Weights of a small mixture-of-experts language model, trained from scratch on English Wikipedia: 28.7M parameters, 160 SwiGLU neurons an expert.
Below are experts of layer 6 (counted from 0) of a mixture-of-experts language model. Rows are named router (the router's row for the expert), gate (a neuron's input weights, with its number), up (a neuron's input weights, with its number), down (a neuron's output weights, with its number) and show model dimensions 0-159. Each number is 200 + 30 x the weight over its row's rms, rounded and kept within 0 to 999.
Before each expert's rows: a language model's description of what the expert responds to. This comes from a sample of Wikipedia text that the model never trained on.

# expert 38
Description: The word the, and possessives like its, his, their, after prepositions such as of, in, to, at, introducing a noun phrase.
router,194,226,236,187,187,175,238,224,222,153,171,186,197,211,181,195,173,130,163,230,237,174,181,244,130,222,238,224,205,146,254,213,205,200,168,216,225,151,191,181,204,177,219,181,218,184,241,208,152,195,151,181,206,194,181,248,253,210,211,193,184,222,220,179,226,195,187,251,191,218,206,244,173,160,164,162,171,182,234,201,213,249,244,174,228,210,185,233,234,195,196,191,222,210,212,186,165,198,213,232,183,234,231,222,262,185,192,235,225,157,211,259,178,167,209,215,200,214,178,239,316,161,140,198,189,232,219,196,171,177,196,236,195,236,228,203,207,202,278,248,200,188,155,242,193,230,228,194,223,231,166,217,177,203,222,214,205,221,196,227
gate0,239,222,198,203,184,226,190,215,163,164,229,200,127,150,191,199,214,219,248,160,210,156,223,161,204,203,180,187,221,254,196,197,163,198,209,140,213,238,210,210,176,188,202,174,191,186,213,137,223,199,209,231,149,172,187,217,201,223,206,206,185,128,197,171,143,195,220,161,147,204,124,158,195,181,220,169,213,221,191,249,231,176,203,260,159,154,199,183,190,193,196,214,122,262,146,232,188,211,225,244,206,177,248,208,211,149,263,175,187,199,214,214,215,189,192,189,217,207,209,160,168,170,237,250,168,182,186,193,155,180,229,225,196,175,207,255,193,237,233,188,197,209,197,211,152,211,150,228,219,172,157,214,190,251,217,228,199,190,229,179
up0,217,192,207,110,174,227,191,190,206,197,219,124,172,181,177,200,222,184,175,241,212,149,270,193,201,175,205,222,184,163,200,135,158,168,228,136,221,199,156,157,181,239,233,219,199,185,200,157,182,222,204,234,172,212,230,182,155,206,223,253,193,93,199,178,161,205,244,201,177,172,215,194,205,197,218,131,194,211,143,238,188,176,211,210,168,159,221,195,214,201,195,211,209,208,206,175,204,173,198,236,191,185,247,209,197,120,226,137,189,193,211,212,191,191,183,208,210,248,197,220,172,200,223,210,203,243,155,218,178,188,264,207,199,179,185,199,159,239,243,206,231,253,169,210,185,180,194,230,182,169,159,193,152,171,221,188,189,192,187,222
down0,221,186,183,215,208,171,236,235,157,201,189,182,159,201,202,270,192,172,172,242,161,145,180,233,140,228,221,258,199,155,246,197,192,256,188,223,165,179,224,178,189,179,264,205,215,210,182,165,173,189,198,239,230,195,210,197,183,218,204,237,167,154,187,211,178,220,200,212,189,210,221,175,165,193,144,203,240,198,174,214,173,224,274,240,226,195,193,238,197,217,209,180,207,206,229,254,174,236,184,231,213,207,238,245,226,197,193,171,194,204,214,245,215,222,154,192,214,197,211,230,171,254,218,143,146,152,232,201,185,199,225,160,261,145,186,213,220,205,208,166,200,213,188,153,189,242,144,220,204,256,215,218,232,155,209,165,255,232,247,196
gate1,182,185,184,229,209,208,234,219,206,149,196,267,189,226,227,191,230,217,151,173,206,219,245,201,202,223,188,148,195,187,154,172,191,217,150,202,216,210,227,181,245,221,197,133,133,212,182,164,239,214,180,182,178,180,209,212,169,237,254,192,171,156,182,183,230,219,165,235,233,218,139,189,204,214,163,197,205,208,214,230,215,186,212,242,161,212,193,194,171,181,193,170,169,202,177,253,150,200,203,213,226,231,174,234,174,223,227,110,190,176,182,182,187,192,128,202,208,155,169,169,204,188,231,206,163,213,210,177,209,195,180,179,146,227,169,215,225,198,181,239,164,165,142,163,165,204,158,225,225,178,224,192,175,259,256,142,264,205,214,181
up1,162,210,187,204,197,229,239,180,240,208,225,209,169,184,205,162,179,210,135,195,187,228,151,207,214,234,224,247,182,255,217,226,161,231,179,212,204,218,234,212,223,197,258,206,194,237,163,202,191,209,222,193,183,190,195,213,200,148,224,184,212,195,163,254,210,196,215,201,215,198,252,200,227,226,253,220,240,125,194,213,167,182,215,187,304,206,209,176,179,253,161,213,196,202,239,184,260,240,217,153,151,203,195,195,213,211,217,165,189,228,206,274,151,208,199,196,160,234,181,240,254,176,177,236,166,226,162,209,198,270,195,125,222,200,194,171,197,229,187,213,185,221,261,236,200,187,207,194,176,220,184,221,183,195,207,217,169,138,192,237
down1,239,231,201,173,208,238,176,209,185,184,161,212,197,183,155,170,175,218,228,259,234,222,188,293,138,216,220,192,185,161,215,163,189,253,241,212,161,202,203,241,186,212,216,143,198,157,185,203,177,197,219,202,183,221,256,147,164,160,172,186,174,174,195,195,145,198,231,204,179,188,220,236,156,215,180,235,226,179,154,194,189,146,167,232,133,203,235,191,227,223,218,217,206,171,181,221,224,217,191,186,203,205,229,204,171,236,234,186,195,223,229,255,234,242,185,174,180,202,225,202,135,245,180,206,201,234,141,198,199,221,224,163,177,180,171,226,165,227,229,191,170,198,238,153,192,185,199,243,196,194,193,238,216,245,218,211,216,280,225,143
gate2,230,174,196,196,202,200,120,175,203,187,200,259,179,172,171,203,196,192,231,195,250,173,221,210,207,218,177,234,184,209,185,209,203,162,203,253,178,186,218,217,209,177,230,226,201,164,218,198,222,194,223,250,174,222,238,208,201,209,204,241,176,184,178,154,245,123,204,213,201,230,206,209,157,181,184,146,143,225,205,253,167,162,224,222,178,178,210,181,185,250,197,227,148,197,166,198,193,276,143,236,216,141,182,210,198,162,225,131,257,190,219,240,186,256,215,197,212,199,160,184,181,168,205,176,265,152,207,189,190,236,231,175,145,201,186,209,152,196,203,216,209,145,199,227,184,194,245,207,230,204,203,217,162,123,193,171,236,177,193,220
up2,174,231,183,186,258,276,176,228,185,199,197,184,175,170,240,151,211,181,226,139,203,202,179,220,199,178,206,185,234,220,202,210,230,199,194,244,137,206,228,200,223,185,218,168,218,194,236,185,255,140,204,166,170,280,147,214,193,207,199,165,203,187,185,239,211,211,177,211,178,222,190,182,192,266,183,247,199,161,226,136,239,210,206,195,218,190,190,164,196,187,223,179,206,184,215,205,198,199,246,198,219,245,215,140,178,235,234,204,144,193,211,218,151,228,195,223,189,265,230,229,245,174,212,183,164,137,215,200,217,139,198,221,235,195,193,265,208,183,173,225,198,250,207,207,176,251,220,165,154,205,227,218,251,229,198,226,150,163,204,215
down2,208,196,183,189,246,206,189,173,225,268,239,207,222,193,210,212,234,188,241,241,191,212,209,205,203,257,186,186,142,153,218,223,260,149,148,199,203,196,197,216,193,221,192,203,164,172,240,189,189,221,236,193,205,228,198,202,259,159,229,177,226,194,164,223,227,191,237,145,156,154,226,209,171,170,171,202,230,218,185,236,131,222,211,165,203,161,227,170,222,184,183,212,212,248,141,160,251,178,246,239,196,212,185,191,196,195,191,171,209,175,254,221,168,191,169,198,140,238,165,232,201,170,244,220,210,202,179,220,190,221,210,160,214,163,180,150,212,223,222,249,157,197,224,158,210,168,208,179,224,152,184,117,190,183,258,196,174,189,247,192